From a checkpoint of a small mixture-of-experts model trained on Wikipedia.
Size: 9 layers, vocabulary 8192, 9.47M parameters.
Training: a variant of SOAP for the experts, 244M tokens, 2515 steps.
Below are experts of layer 5 (counted from 0) of a mixture-of-experts language model. Rows are named router (the router's row for the expert), up (a neuron's input weights, with its number) and show model dimensions 0-95. Each number is 500 + 25 x the weight over its row's rms, rounded and kept within 0 to 999. Numbers have three digits each.
After each expert's rows: "comes after" lists some tokens at least twice as common just before its tokens as in all text. This comes from a sample of Wikipedia text that the model never trained on. Tokens count by the router's weight.

# expert 92
router:500501551484496480478476501556508531485510503505451510499477514462461465515472460481502482508503517497520503525500524555511497529500457510475491496492490483492466468492515504475529504475515459468481477478520483508500556459499475448474515490499497509496522509463554493541564491514531487481
up0:485482497490498510530497496544499520487499516503449483473488511470468459542477475512556479505536505563532486521494533507512503486450500518526520492487516503586490496508497470495495489483510493509497518435522492521513514459536508481502488509495490518453509515466515497561531491501513517496
up1:474510500525513518557486506450503460506481505534466508481546515497497513517507527521544505489473460523497498488465503511482513474451501488497520552492526526487522528532479498487510500487483523482524548497474479441524499497529502529447455452525519519520501499500449514502535503538508488502
up2:462520498535486494535485502519502484506515490502570500474492537485529479486494550502521496461496499532501484488508500522515510525468473476518495463516517484469454457537457503481471454469482529523488505495465488524505502513514502502502470453529539563460531531493472524520507501470498529495
up3:530420507502492506509539492546511506497488540485502502525505531494502495477493492499510481487490508466527540480463519483502543456465488525499481495484499517479543545466449489517514519461527506535528476535465476499471527543529515482503497548507498485480502476526504486454510504529460499489
up4:503468560461493512502460570512482462517490546512480495535565498485491496508485492518473505506503465508496478492501519497520508529478539525477500453493470542517532469490467480531538489520536468497495510555513483512510518499502503521472517536521489465508522504513495510488487504556484475517
up5:543531507486494523533539535554518531504501537519463469497486465511490475498494494500488464514511462477538477514516503492490529532488503478493496524483497484509501474488480461528482527478550526452517487452563492534466499497470538518538530506511517512460498502514518517485472501479527542515
up6:484469539485496515544473545496486460493556487487457500507582480546482513523492501497507534472528476485523463538498485478501491499509475564501507495506483542515536521522499497501496484498455498503495481519507498516524505439494512507459515497487516443489531484471512494536511499497512505502
up7:465546514489489512537465525512507525511515508468476467522530446477497477510514475493527492433506535458505555507515511495530484487496502490482510487526482481527494428488538535521468479475488500496519484517492493539460518536473522496463510465469472514528527529493499508528489503501469495502
up8:532486470518519524512499504507491512493554508523487467498483491493488498520513504530464498515482452415524529475501516511487502505473478506473485512514466490534479536511493518470513462474537503477493543549505448494487539491520544490474518515486496512447529485457461526513480522501510474473
up9:494508468500481534498503514474473455537539498466485472481509482494505497526503528551509490501488540519539519494514495485493530505482496502492522489471482549538503475482532529504502511500544503561545505522506529461505513481520526499508475500548493531466504502508483495479441523528423505499
up10:506505489505484469505520500504477466486504474477450534492479452538525523509516461519522548535531574499513493514460515529504512504497495485498519452509517526523495540551523540516531527517483497516479504480513486478526544471528492518527511477503508522537505487512542501518468492540481509462
up11:437520529523496509459519484487525506514534524460557511439496488543487486495559480509563466520470525464498523481521509531508527491478516476482493507457471490490491477496511531511502490529477488507510479488525473485526487517518515503554513504489505487482528477506491460463518506482498537507
up12:493502498482477499518476556493510549507561448509485501497502495489489462515497516510546496488510493486535516476522490486489490497502466514537501508506526456499458508482537508486498569498491529511500496454462486507444551433481489505502507470467460520469475531514509523504503492501477508489
up13:468545471517526500525498471510489506494501493520507491472447493518503461501469506508548540509531500521504454519528492500510479548490524500489517524506491527531511508506461493471484525500531476499512559484482517500520529499524482544489504456482514487500458567501493469444535531455517493508
up14:472522481483472506455486532490511523523528497481474506470492489436488442513480481511453503501502469505527499472510497475509517493456481538480491490494506433539470471526506477491488535486502492481454509449533484506475500469513485516514502471482497510472500524558511512560525504483493515508
up15:465527481511499504499536494501495493477549463475490494557513441516461442497513522520441537480540489504492471507471454526457505537495442488511500527499493501470508483533511481475507499477507474469525505530545509479518513461509489471483527498494470488505533518483505530487509509500499530505
comes after: " the", " ", " a", " The", "th", " early"

# expert 102
router:483493465469524508541554514438498451504476542532541490508498496498494525451528496502477480480472511475493537513555498462463507511512522492495486486449510508482492504497500517563505495470523499522473548482495527500541509473468506474508501509534517481495533526516460510514521487479505487485
up0:533462463502486506507526564576483526487479480511541491474485513473459477493500464536494456503523485487537512480517539506526510520526512525492515500535473504492481527511529457483466503498461536519492534508530510527494527506507493551473522533476511517519510517526496467474474506508513504523
up1:483477499528501496462514476549478493497551545526536490487494544482528484477512487509507505461493527492513505530497500527492531453463442538479504490482515504517539468549473504502527517532483512496521503495532462494487541461543465515490507455509505530536510528529500520500488508505489535529
up2:481591520489476514443498469482511497492521506519494490482435497522497506493503467488485526468428490475515503489486474492479521498489531524529541493484513499484490455505509531538483496468499510507508508472511509459471522479513515506488440502497466522511494507503483521493530521544532538492
up3:544474542543503499473475488561507487507455497505512512486527463502452518502463468527468498516490500484484507488502532506494491478511486508484501497464483486526523480540454494471580512542459510506530532487508493523495517491510524523507506509486497518477513487539516523517499515451557528486
up4:526481450488479488517513452476483497519517479473525495473466502483477466497508464483514527500504520491530438460506496452478482506470491543503519440451511512524459495489505479499484467523495468522481508482520475505475519521488549464454496549463460516511497510495498541497504520488508507498
up5:572486502505499526487513479464522504508488515473478497508546516487505524491482482511497462550514441546495517481549522536514520519519559521526505522554472497514501485513518473506495517502510529444507478489488488489494488487510519523470467467496495516481502512431504526535532495517496503521
up6:515517481505458515455490538497469508536521478452481478492479516480487470528497478527491475474466494516511494485485531501458546505452528513507505490460449525506500479519500499510481492541472493503564500461533490466505492545525522515478484522521485533466512521488489528507468541514541495473
up7:496512488465498478520479535545494468495481505487482487497498479473524502497504447519449480455483539488515521495526524467501530526479454522537510491492472533482483472502525510537466540479462508487524463539505530504479514495491520473497487556467540517475474501531455487466512509482490483466
up8:523460511488494541495507497501425512523529516495526481486462522502510500494470500496476527490462455501509542490532503489498502492508505489481497444497517545491529514452490501513468514481496455497498488536444476495512520462507520494484503569477490547491505515525539536505491511538539490482
up9:533515497502463505475491489501482500510535501484478476485480546455489470524447497527509472493494481498539503514457503527476521518520482507488514466480459520519507460502521519509532473541531470526539502504520497477519511518506535506462475515557481498451498510546495512544502535550483529466
up10:579505474520489505516473492509450528491516561520486492488493479512487510505479517506508476499502502518502479500517500526516517484457478473533516548506475516478479461533482525465512457449477449504511538495552498455524506498510483481520498515525484475475526529495461460497458514505499493501
up11:510536505484484493506514490553463510480473531503505486506473397500476503478463461500510487487489463504508525533496506514467501519519501486487499513472490513556490485527525458510467520437476495491509520459505521520482507511516447491501512512475509488532504492534499512520530494500521561492
up12:519528484541501510511527500505476510526506504482507496508502490484521510488538490537498460509501534507488506471526519505462502482523501477505504531482505483467523498496492529489544495514593444542501542490534497452568487542501499486500488470499530499433504518486503488463475509494479522486
up13:509472538488510502511512523499514501521533491505513516485503502459481507496511464515522462539475470467500506553499540511518532514488456500544485496483504540475487498504529522521490550459476471522529484502487500519530502495529519533503477485557493527493499536556532481544505529459550475502
up14:452473476535510493477474506532488490513523524531523485501520512468466523478464491522499458501492504487517480496574493497505522477501512506521507505471484489503518472525476570505538490546472493473530560437506492499533527490464506497486492534525523478498492507531513500551521509485529509496
up15:487453479497501514501493562474490462533514461498518476485480496505531456515475489521513516531477491491503515503473470483516503508525520485496504488468493503502510512480494543521518503458505504487560556520496553493498496491464513545485482481504457483473526524483542554486445530499538512476
comes after: " a", " the", " was", " as", " is", " an"

# expert 126
router:479537501503467519458486520454499482497505495540521497472504483539535506485466509498521465527501509507502498517511487533477504461500472472483465518491522462535521438535535505492481514498479505500581470449504484483512553480523492478514471507465536477494494449479496512523489488492505484510
up0:491488516487491461505479446470484509478494528509504515534495461503472493532470527489537440494480491466484490470477523536433508488515459519483502511465494506504463471513497491472521462497486494520481537471511530461485551504482498509486520481527528539508542510479506483517482484531557487507
up1:482531552472481500472464461509505510532509471474484525516477500491507486500507480510531514485479530484494489509500469499494520458477540478504511497517490522477524474505493529496496518487490483505537445512506504442527475492495490481509412573487508526534517495492480476472536523528528474474
up2:527490518500471495494502526518514521502488449493528489431532478488498515478455479511493513550543497485521515484500485510514492527511498490477475479481503447464507435498499471492557526520540470526534500488493470520488497518533522529533487511539501495483483504515449499504484478533454491469
up3:485508491548492502466487532529496474520540506524513499524508477537494481470531490528514491512482475447521505490526472509430511505498428516497488475575519478498504506517549498461473482520487505525534483508502517503500533508509501522497497477523491554461556482484492493516479506482497519493
up4:497466514495536496483508464558458447517511462479458490532487541464498523486518522498521534500460519523512520430529511463484489502504509494489534531491498486483493507522513493514485516535483502544524512467503490485510506484532516499532534519472506509449438483486465520530490516484481502502
up5:514479465467502547554493529516506484506489503482529491476471550501512532533501497488491552457493493481517461491537478457512500528514435509499497481518481532514511465477470503474500487482475510517440490529545453477512519511532493495485456490505494505453475525486496491458495503510504484495
up6:533496480505511490532482473479458459528516503481533482518503470489496474454471518497523533506528464532540484508514496475546491529507501482470500454508498521505534484480448451502576464563495474532518504476530516508488502525524501512534483526491512526487505491491484524505483483491464492493
up7:468508505483517512479507493496528491507535532531471493491553470495531479502477534505447516498547565461516485510514509530515534534536505474515499511531506495531499501515488527442495479534528459523473511467473462513514543478467475514507500507495485528483528445473481490523515501524515497516
up8:461511477497505510492488483461490495551494466483458517514495483503487490527559493490497489482536482507506472440555495497485491452482519495504512509462477495493500565511462498533521488503503486512484517451492492517456481502499519525506540490541514553454506472482519483469516505446493492500
up9:528528477464486516493503475492491458485540502538509518458506498532506481546478516525530507538543467542519502503508524491511531510513509481529488489493502461499509504547489487477512527508513497529566497442504513492509536503524516476511464483459495517535496470482521541480477473549483455496
up10:546461450501498518554513525513474498492505492521496507501461535492459493494522526508542497497438512478500461470510494476475511539486476542519516474488526505518463511477517541497510464495482500493565470497497478473501534509482493504505495468515527504480513529489530502510543487525538446523
up11:526523523531465547489492520476482461502536490456489459477531505447463440541500496521527526466489484495547514513492521477479495491511484511472534496475491512498506491461523475500501497478500442523488517479547507456520474501531528520524514484514511462489506518529468513499542519526516514499
up12:489520493533492508472450469537542518494485491507485504513509514514508516496560536489510453521492450531473533495529544503506516495515487489504503516516524510518526571487535494500506500502490449484508511494507490457501495535472482520475490500524458484472509440534517552492522519465525473506
up13:511495496505489542505491503470510471521523486506521490483537527520507489520503541498539468483539471516488473482499497515440480498485521501489499525505504506549511494474470523530472519517536537468531507496473527497529518483494528533488463502498477424457448507519514450492510510495476563503
up14:482513524559502508529510489491462525476502547509494494474507492544482540515496465522519447510484510486497536471475524540463534478508450511472502459500507478514529507514556510525540465499480504537516470448530455479524510517497516468512499530507516509504505519512505523537520506504535511517
up15:497528477485431536454490543484511511507513481489482484470494510513515524493523531487485492505507529495499528512522465515496488506492505495523482502495483540503466476524496477515508465453555525493457528480472473493471544487511475516470497449499505495496488468502504485539471506430528550466
comes after: " the", " a", " and", " The", " an", " that"

# expert 105
router:508465440480507519487538565511509471526543473489490513453479518474513513498517482498512514460516479500537531546502502500501480535514522522506518508519504474515484515454490458470494504463512503528491526519485502461497532470482491565505485478487513539504523549529511485468473504533505520517
up0:508512468524495512461513592474495510472547532508497490465490493495496512531512490500512490494530534526560492548529529494489525543501510506502507499519521482575512484516507520490504491500512482486539469516506508472500487477503466527474470467472479550478478539535481495494484499487488520512
up1:513486492488501504536514478495505525510498517522551496528517483484508527495510514519508536509533543487516548476510530545473499464505460526484473521517478526485476495480509516488525432493520489516497535459506435503522517488506498488513515520509483552561575502493511498480467501465503501492
up2:474481486530512499532465461463502527495566484522503471493555493506486529506511523508490521524525509505498457476490532479488517514460516495493475489491511471540495507467498557512541461526502494519520515460522492533504449507511473460496497470528537521528522440468476506502479513488487511505
up3:506487494500485476554489407465508474513499475474492514508502489483493500483490498497511486517496471515494453487549483534552492493513522528468505479488513484508514530477466485495524463463498498496511496489493484468550506556487505524500512478502457469519564445486546509492508514513498498485
up4:550499483559524542493510540511487460583514468506464491504489505489536527478488467503521508482473499559486470494478504495482486551504505492534504493507509491488519492480479517488499527448521472496505518537514510525507518459507482509517444489498515521493477488556497483511482509537525495481
up5:580523491493483486479470487518491473491472475471462506499461510480532497469499530512483547467479491527484485515464459502477485469500520477495529509487478525543467519475502467505508509512520482490499527515491530467463521567484556497516494505519500469478462498493500522467517506546505525485
up6:498552505479489498538484505505501479514497467521517476471508472476486478509504431476447505445521492506505534509459466463490536487539476541518523499495489499445452512511494509500490510503564519513494515489537484499493489445511498482510462471484481534509510524494471485525482496477538507499
up7:469504483502489504508522486510527518481472492498484470469475497490520490531522477502529557515490442513511503517496518460521497531520519486511533531502452516459521488498463559496489505497457497526490501535498531423502510485479474511491502499536533525518468530470457489485532536530501507540
up8:486505542523447507504505477472446479511468524465486477506513497481498495546491540534550486503483486480507513490541543531487529528500520526496494513489476527525496474529513503513541462512521485494521474483519460447510486545537520455457504525477535484490486467509478502514505536491515483481
up9:477508475524482468454506551513471455492453494506490506466523517511488504580524536504531490486514493505461463526490518503511517491531493487517525503496511530479460520512500536488522507449498532465497506507530456477506492504508525512537538526501461489551445516504489510499521495494482470496
up10:478497496512500484473496532504501480516519491498465510511496541514531506524476565493519517508487548503496512540518510491511515523517497495476501519512498490547519491482538531497500529570495500512500559505507488513519518523486565540491484474463512497481433515475534506502493506527507439452
up11:499544516446478528442547534497521510531509538501495474511483520533536544409489505504509513490517500511469487509513484493462485462528492504520485505471510475486520488476505520492494535492494520477520514541493488498488495437484518526489486512518497502483454507518484503479486514492504494436
up12:494517484531526496460504502477507512560531543470468495501458505506539480538452495508477496566475480496486521510478461487478504523452487533512494510489461490492511495500465514506507493526540477539493510520499491506493527461507545490482522414451500504512492504505482507503489505515513512529
up13:526511512461476524499506553520515490507482469493530494520507497498498471520520437493531501483505542450512489470528533541520498480518474481444514492506491457512514476499494507504461476459496534489532518491493468517481491536509471480510485489495434482510491546498535465486473506461475497539
up14:452484496537514510508540530516508469495495513498459516482473435456512453503502515503509516534493477512492460533548520491534505487505486519532493528492509496527544497540497545499484511491477506465504498454496538473528466500510489547514477461507500435504506508505500477524501509538512518534
up15:487483504539501509455487504491510477504487473479485524530484503473520454498501483507522489502509486530474507474506492516525497468522488577512507498480505525498564521463511504520516483515501508503494509474504513547444454529541469481506535509528488512496545527526525474486456505550488444492
comes after: " in", ".", ".\n\n", " located", " born", " Location"

# expert 112
router:485462472539501481473523494498487514499527539508519482506529528510506494487484477512494501506508432474512467492512505467450481518523512475501498526488498462480515496463543490528492504495520516568505528501490495490562525476500490549441529497495537512495542517488514536546509478514499492544
up0:501479482465504499476532512488499524523488541525518484446544496490551538513454527491477495456503461441519526510515444512506506488513516506505482488504491462492444481470532506531511498477495483466497525467452499476543495478541518510540531502492528483469484491477501511494525511473503497498
up1:514542515464483560518515511513476516514489493484470480490488448487472471546451523540512512478527509502512464522511512502488536466493455507478515512512495539502502482518489505508518530523511495480535500462520465475475485522558559495502527518489474450473494513462497496485519523516519492456
up2:487515525523504467505489511533520514488502465478512515476499515520492453491510488486491458488529488534488472475528510538469510549524539508469523486505494470568502510465504476489534472569509460488510469525502462485528513484454499473500543508523453523538497519527503512475529499519482514514
up3:519480491488506510508496493518460482491553514496522486456534509489498502490495531501526483540487534451500525472509475485491501492485477501537502477517518553466502503517531555483505487461453453488506507494508475486447523521497496493491492444547475450517519527513508449534483500521537481507
up4:538529515508483540525521514480461465516519473426447474489538480496511471538494497516535544516517524485530518503522541509503541479495499530497524493474494518482527466491478512487526489494497493478526478480517499467457469496504524524510486524546508469511487521523487515474493540504486481443
up5:493520534499455514458551537475495494528510493475446470478501480476483475525475480559497457486506527508511471497533520498535538481488475518512536474487476526548488499511488503519510520468504507461527487483531541498492522551540525518491488512510486516503503498521514523503512556496483470459
up6:520498521517466532515506520474490484521505496480480471500483452481482453536521484529543486503483489503535496513513533519458546489461481514476518475493475518534463497493514505524509477529484507516533452452527535449471492523526536544525492483504475465512472478505479513498497521526463502457
up7:491481497489490508449462478543533523527514500493443506471497510485472498500489478499548502501510520518517526513517559495517496503512497481476524493488515531525587517530499536521485476508536467534524472499517470509506544508468511506500499476442511527514532540486529525505532489529488504523
up8:474525485491501511520537463489495502464479491505535493534543515514504494477488509508467483459438517505540454489473487538521512482472529510504514461516524507496486518466498483509500500501521504476510515449478535515523486472524493528502430511447477491504480424498485510481501498544526512497
up9:527524530537459525490486522498512444541501458453466482474502469514516464523463490528523505484476535551507500503541521504507537504500470519501508503460468513494472490518519537503528497501518516478519503487505481414480509469526496490489501540482468509478471499505490505496481510518463478473
up10:535493497474485491509527471489533486485463538482522497520471518475501455487488506505469462507448499522502518532512499543532511522467483493501496499457507520549461485532512531538497474515482500508501521511519510443526464489479500485474490491459516501541503496559525445535536520511533494494
up11:499533530463477569505545538475520524503494475461503471504481452512507468533501503518504514533545482504511515518485491531478534518466460502461538484511485507519513496476520498495472507518494484482545490485546470458465511528527514480469487533516508496511499474529441504510510526500483523475
up12:514510467547489490436500514508509512501480502467480486484487539483484498520502502514476511475501490510496548446472519464469486514486510518520497528505466486508468491505513507505471450481516492507538510512507503490467515470525490545462492468432539527518494538503524521550438492515521535497
up13:493489464518502479473467501498466521520495491510473485475470526496556469511489552509485488492491466459519510464503505524536509538491459512568495547498499525469504508459496521527523522475505470547495499459527480503483499503528490505526538496518519514535490496494494481535443510495552493524
up14:469513506499471494457540520518479544508471505534529493536466524505477506485474476514470539503481509448494523456518469501489482514519502507493485462461525471535497483499531515498555525512507508502514476460511476520514527484546504474466527520456481479527517484478454535497524508485548516483
up15:487481508512510499526504456458531452489480492477496499521525424515509451471492484487531471482516495485500505410504489515515501487492512496529517522508529461527506494446481501533503546523492525495494516517507522494514472518503493511491487520507456502470492466520541480449468514481532489512
comes after: " the", " a", " The", " m", " an", " each"

# expert 64
router:473512519537491515532517476491463496484486495527507491507515530521483495490516509507470517525526471469491445477524516468486479509459505485498505447485514526486502525561529500531514481473487552554521493536561512491521523516519461493523508485481556509450506507520497521502492478504510526544
up11:523510569471504469489510533522514509478501515516482485512547523489556519545471536501535492514499490526490491552493595478514521510451472506462523480491491523496513494518516500495492466478490505528520508512527508507523490519531474510465492521519497499449473508509519496523475483492532486517
up12:505492485459474520456503528507461466532508541494461489503474455467450490516522454537508483466525524505540511502507508485466507510525476536523511488495479495514493483481480532509524468524512516498527487460485480488479509501499557534473514528494488449487450533529479495531515520512495487457
up13:540448465513493509504476469513518506504502517479521456516519487488511432563497493534492515492479496507547530483481477493496486472495493458473534479504499494523479512504440538509531515486470490515498526516521469512509461472540506493492498457522496467511496501502523479515430505520519499542
up14:531445475500485531491452503512481492514456492518484499545532508485576499503499490499494506470525498505504549486497515505537481551511471507490495517500461465536532532519473516548480536512508494506536493496534476532470499447471474513496505477499517519494484495527534517492455517536503495520
up15:478548511482501501500464455509530510514524491473470502482492538486500480463480477486520459507479496476487517523480504507540509493517488532555516521487478501473500439501503543474464478456491514529564534532495503519498523503528504486490448486494467504485482515548524466478493501485543494462
up16:509516476512468530462523450501494523485509510501508453508481531490482514484499508510466491466455498466491503519531523522515512515471534529520483482492505531505507478545479519500508517522516551458502538490483472493433483528536478534463493473443520474510533526503471525457483504514519529510
up17:505504503464506511512510492493470512487496513525489482442516517483508467502523468519480551516481534510488499529483536551513485497493525497476515497487473535522535517473498502526504566516513516498495529516529465511553497524499491546491433473524527514487514480461437492514494509546477518479
up18:489510567527510504470573520475523497545501510498471517509476549476481501486497506489522540495500515497490498505505489540455508492457433496456504477488520518478524479468533489530515515457546483491457521505494501464520493503534501521527499516490510492470511488516527526488539503535496470499
up19:486524526459480497488515534533521491507493476510527494440547526489518474489466490482518503526545519494504503522508497526475515496450521511491512507485469548457546505510475481536528480435491496515521536516481501496468505516523476508526458531499476492495504560504507475476527510504445487503
up20:484523533495511498536507485508492517497541505496514489495510500477528497515519543511542480465473492485497460520541548498491492479478475512485477516519518504505544440482474515453503508479509498434479484470478490508465474475459522537498534518507494550477515494557498508507545505544535486494
up21:478530489467492523535497493522533508493511460477485490502521493480494484530454442499479471555535519429508492519520574510519497512511520500544521480511487467481465501444509483500501516520513512559504470498546484502503515492531499486503512511532510515465474491507522486523506481482530519489
up22:470490549484490499482493542464483470540480511463468451501496472443493515548472500521511502495469514540512501544535483515450542487486507528528502490494490497518523492482530473506536506524537482474523508484506488449481475530497536527459488523502510456514494477500492493513534540523497491485
up23:500500509484508517526492477491502467506501461495488516461476540473493516515480466502575484500475488454488483470501502504463504472514488520510482494487537470477497465468544510466539531506501457451498526520472469468512547502450506514538505477540485518469493492528511500519513496534488449512
up24:512507499505486504510490547503477492505459483494504503437496554490491500503499539516526515514528523515506523498511519544471496504477445520495498517513508474493495466512502509465530500497529552485486569525547506479492530454511499529512518524532521561489516522513463484453491507529546505511
up25:505482506560470487526533493477456509493461432511522505498539500490534502514515557529511485464506483524514502488528489517490509560515544478540526531475496492523422509539493448517482492491524528506506518494476514471504511493472508512481513478503500520519505513553493502492492510476494503510
up26:477504502514455524490550514501555500472494478492496495497503483507463450495458493509474490494465500439508473456517484527511516492522482474486463500495526496512466501528484503509455519476508489481522502503493521502498479505492519471523462464505432484512487514523501443502488495525575538512
comes after: " the", " his", " The", "'s", " her", " this"

# expert 96
router:489528505482488470443531512530537515528487509467516500517502511458481500494472497496490512502469518502492557490471509521446493461537496504473489502503466511502481480515472518484474542466488470487484452508531485463522526487473491480490548503483523477516505563472518492510559493531529470520
up0:527523499485460502464526514504504488505517469475556494531520474500494468472482503493432507528525456523505543538501493492497519497523486514460495499493457487497474519479477523516516501459518522499499465515512468421542506439493510497463472505552515524503492497506480500469487511509478493494
up1:549531468491434511480474491477499505519556497474507488504491491488516498510516508517534475495499511454509486518480479447503508489504462508537515501473458504474486508460500510559518486495511534483539538470533498497520495515488571549478476529461487488471469489509479507480501536511509510495
up2:526476457516494504484484484528495514538502538467512507498434509501538492503491492504502488489496479456493567536507493497469499472507539518502523476493464524525476519509456455498532506509464482494507484481480547505481463458477498503487503528571525459496520499505509461497525508492538526481
up3:510502475501462486508504489466508482498527510499470507504497467496484464514475510502480492465516467531483478489469492521510490473449458464518478495487454592484422462449505479505499509489459524524489520507522498498486477541506500508515513458498489524503550476487502483528498510497487470513
up4:490511524468506483505517479515500496560544482467509503500519490497487526499488512503530533466476544479491496491493463502532514513509459520518496538473485515516513525501565497473504485512487498484498476496471547483505465533572519490491520514456523493434463526507507535493499503541526479461
up5:518465475523482474491538485498515490524481472471492510519522478510469499492504513514458512481511479532505501547504449493477487476496543517513514517451490536502479497550509461524499518514524485501516484438492460450483451452479523483541521526533487539481469506528484534519513498490478497480
up6:493507513522490508494480512467477485559522477470472492494460462477475463540494509531508508469472534505531486510496483476477531503500507534536522472479465525515475504461513526525518467532526519499544500505474491487512463490533532506482488565491476526473489499542467529488481545518460483487
up7:498461504525488485512503551488513521501484455540553500460487495494491465504414501482559524508510503493509484490491505444500538506466511541491507494496524530478495493534483493509490491487477500489512488461481513450511509443513498520504484527487533493456533510500461480476516518474520526514
up8:542483538546482529515540510525466495512500492550518485472517472516503493522493539506495535495531462535495468511494495551459524517486512507474468514497503487471532458556501509501487498500471517513496494475492531478509501515523541467493486515531499572448488499475481489528484519508522465488
up9:540505523546485536519511523464474472559508519466502455513504466479501452531520488543539494511517532528504494511520475511492501475505488487504523502472468499529463506526542441505539508515498514525543505471488496454487470501543507492483477500532469495502501503523502517526501533518516455478
up10:514486490534482536494512513499478473534498494456494462497480480498471470496526533538525467479491509507526487477534499472467539520453447507513513509458467482523466484534524456523524456467523506489535526474495505489514488490545497517527491509517517498507487513507482489539451535483469469459
up11:497505499541472529484489535461467454532528493474493460471516478510522505529511497545534483480504494476495450542527477475493513506510501508513526499493442491498496494502521501510567479499517521520524520484499483474510467476507513503455483497536488505501450516527456506479469549546472518483
up12:489517482509495489475540531534516512499500508480495482508529498494459503526512444498530474476520498478507469477460491513524498517523495490468515509513473489517506470575532472461500538477468478473510490467550480479534529467539541499522522512527536459503507501500527534518517518468490450507
up13:510541516489499504437483491512515501516493508506509480492486482425519492551497464541524515513537528463512485476528555524491493495523477512506543486502458468485531436534484510508509486493492507474505502475494485491461508504509490513456547528499508478516478505436492531508520490521520512504
up14:456451555507483499483530501494462520502503534466497519528509491462495531585518475530498501471503505481513549501469500499491496467499497483480519484493465503559510443529506528485493526496518453479513485489531469516530540490492501483483501516513512500517502521500520536539524481517471493525
up15:516514547556479490456461488492517479506533475497473508487462515518493493505520479524457539495503532503510489526499545527536524508466523496496502544500473521517503452514498470499491482485446501474539452502496494477514475533493526487549510464505558484506531473493491543505507515500532480492
comes after: " the", " The", "The", " N", " a", "'s"

# expert 30
router:481464466489483511505497512546480485467474474494520486513527482472465463473512498501477484469550473446506453488541496546503494515481477524469513478505524513542489514534471480500523491487445484540483480515485469522503512507492511526505513498495507580526492539519483452484510503476494500518
up11:476537505507519518541478520473525437493510449478497514508523484483535481563518471507494537453487488501500509506492495541536510520522502522500508499500476507455520514426458500501522467518486486518494540525498494483528520536524497535512489456532514493507512454482507459497494495501473481479
up12:515467486545503495451525525511515518493468508483522507541490512487483512442524472489494464450530485498539531464496502484436504478529525510499528503486503525528507504477558536515465513521507530491495475509549478508503548521507527515479528551493540503513474504507513521474502499524487510472
up13:507508506489472489491458471459479470490512520470520486499507457545471487488478505492512508489466492508486508509554471571507491506456476512455470476476482486537502513485488462509494494473490500522496451507543488507552508543482516483515518469506501514515472516456519530540538510484548505475
up14:497513502540486496484483492506480489514494527470534479522541480517458479471523480497501504466540503508473537504496461509488512524529493541449491489515464494509461513466484523525482459542510454527521519500509492514476521492494473507495510484507470537472479540456487513450453492537467453528
up15:502518516559491487511505488524480523485529502512497490513489508528543502481498552522463464507487560556491527482476478524498503501486541502546513492478484477497540514535495554517493550470522481530521519520526524505503502496527482475508501502477482498482525479500469540487450525550530508473
up16:484502503489509507517479487480500450503525522494511479528521512532482469472519468512534514440507487434490514504543514510487517535531484493520534512488496503485477498519488522495537516558487498553497479477509490506494507458471528468507473517524512526512453477528552496507493507517570460503
up17:476475481477506503489529492520471503504508544520481506533494489499483497514530536498504527479463476538482487502516497529484510495466445489481546494498453481463525511485479496489493482521538528477491541475485466472535522518556526511465528545516487507469539485523490547463526522555494514494
up18:499495508446496524475489532497481478487505521441485495446544519450465436507557485518470473517528502464496461481542481494492521511496493531471503468491520506509528496494509467521522503492471466524481549474492471489491509531480494491514475491469469531530516519464527488517506503508509492474
up19:516484496544513489515503503489522504505514537498491507464487490453508508530507474510519475460528512460515510470505493411489511537531453514533507476497500495525492511535539517502507494485496531505489472466483534518452504512522502542490526510455515494525453538490550532500483490473536476497
up20:513463483498520487501539488505540528512537480529502513547543506508465478526444516486496537546481524530515484530496539506495502514459482510533466491510468469527499492494509507511520495480538501465542529492530519516487472481510461483478518467556509503512536491552500498489481499462529501460
up21:495467482480508477464500497515509468479486516467500487524491418486507466455521502507506472520506509477517491512553537514514510486533512540498531513469513466518467509508517495524497574459498473456513453504519501514520523475514474506483509471504498469497541472500511525541458506487501535488
up22:535546496483482531438503531519493511487478485487466504476478503493510488525427493518494501454476496472517490511488499560482526514485486533494493502518521483499480501473508503510496528449523488533486509495516490496525527435511528509510522499498508519528462563536471475538474505512457487506
up23:517510518510459534484522461486483480535509488452474457473458502525467466503461520538505552499482527505488538531538505519492539490487478513495523500487482507490488492508502479515545511555553505519520500474486498480544500510536520487492484482497499466460519479520469547519469533483507478481
up24:496479521467485532508465497509508499492489479505528502456449491501528467551508501495480546500444467523474498469475463507525505505512479503516495480506467489496497506467497541537501505513522528473503514554504494526484489554521507542502455496485481511509481498498478482495479513543549427475
up25:539505493508458541469507517428477491526532524482452464505536488479503478522491500553546483493482523473525511494481515524473526486541467488494521503493478523515497476514516501500521492500521470484520517472522520477509541474515498490472473541474501481497488453498457544523471521501508453481
up26:487510559500482523496525534481528494536506517459461458468480473513501487482513480556516473490451552476504483505478510480484538461506508538533531506497467513495511473458507524512510531514520489533526507489552515456514495542497497508472521531541510474481493504532465525494495521514507481490
comes after: " in", ",", " at", "19", " In", "."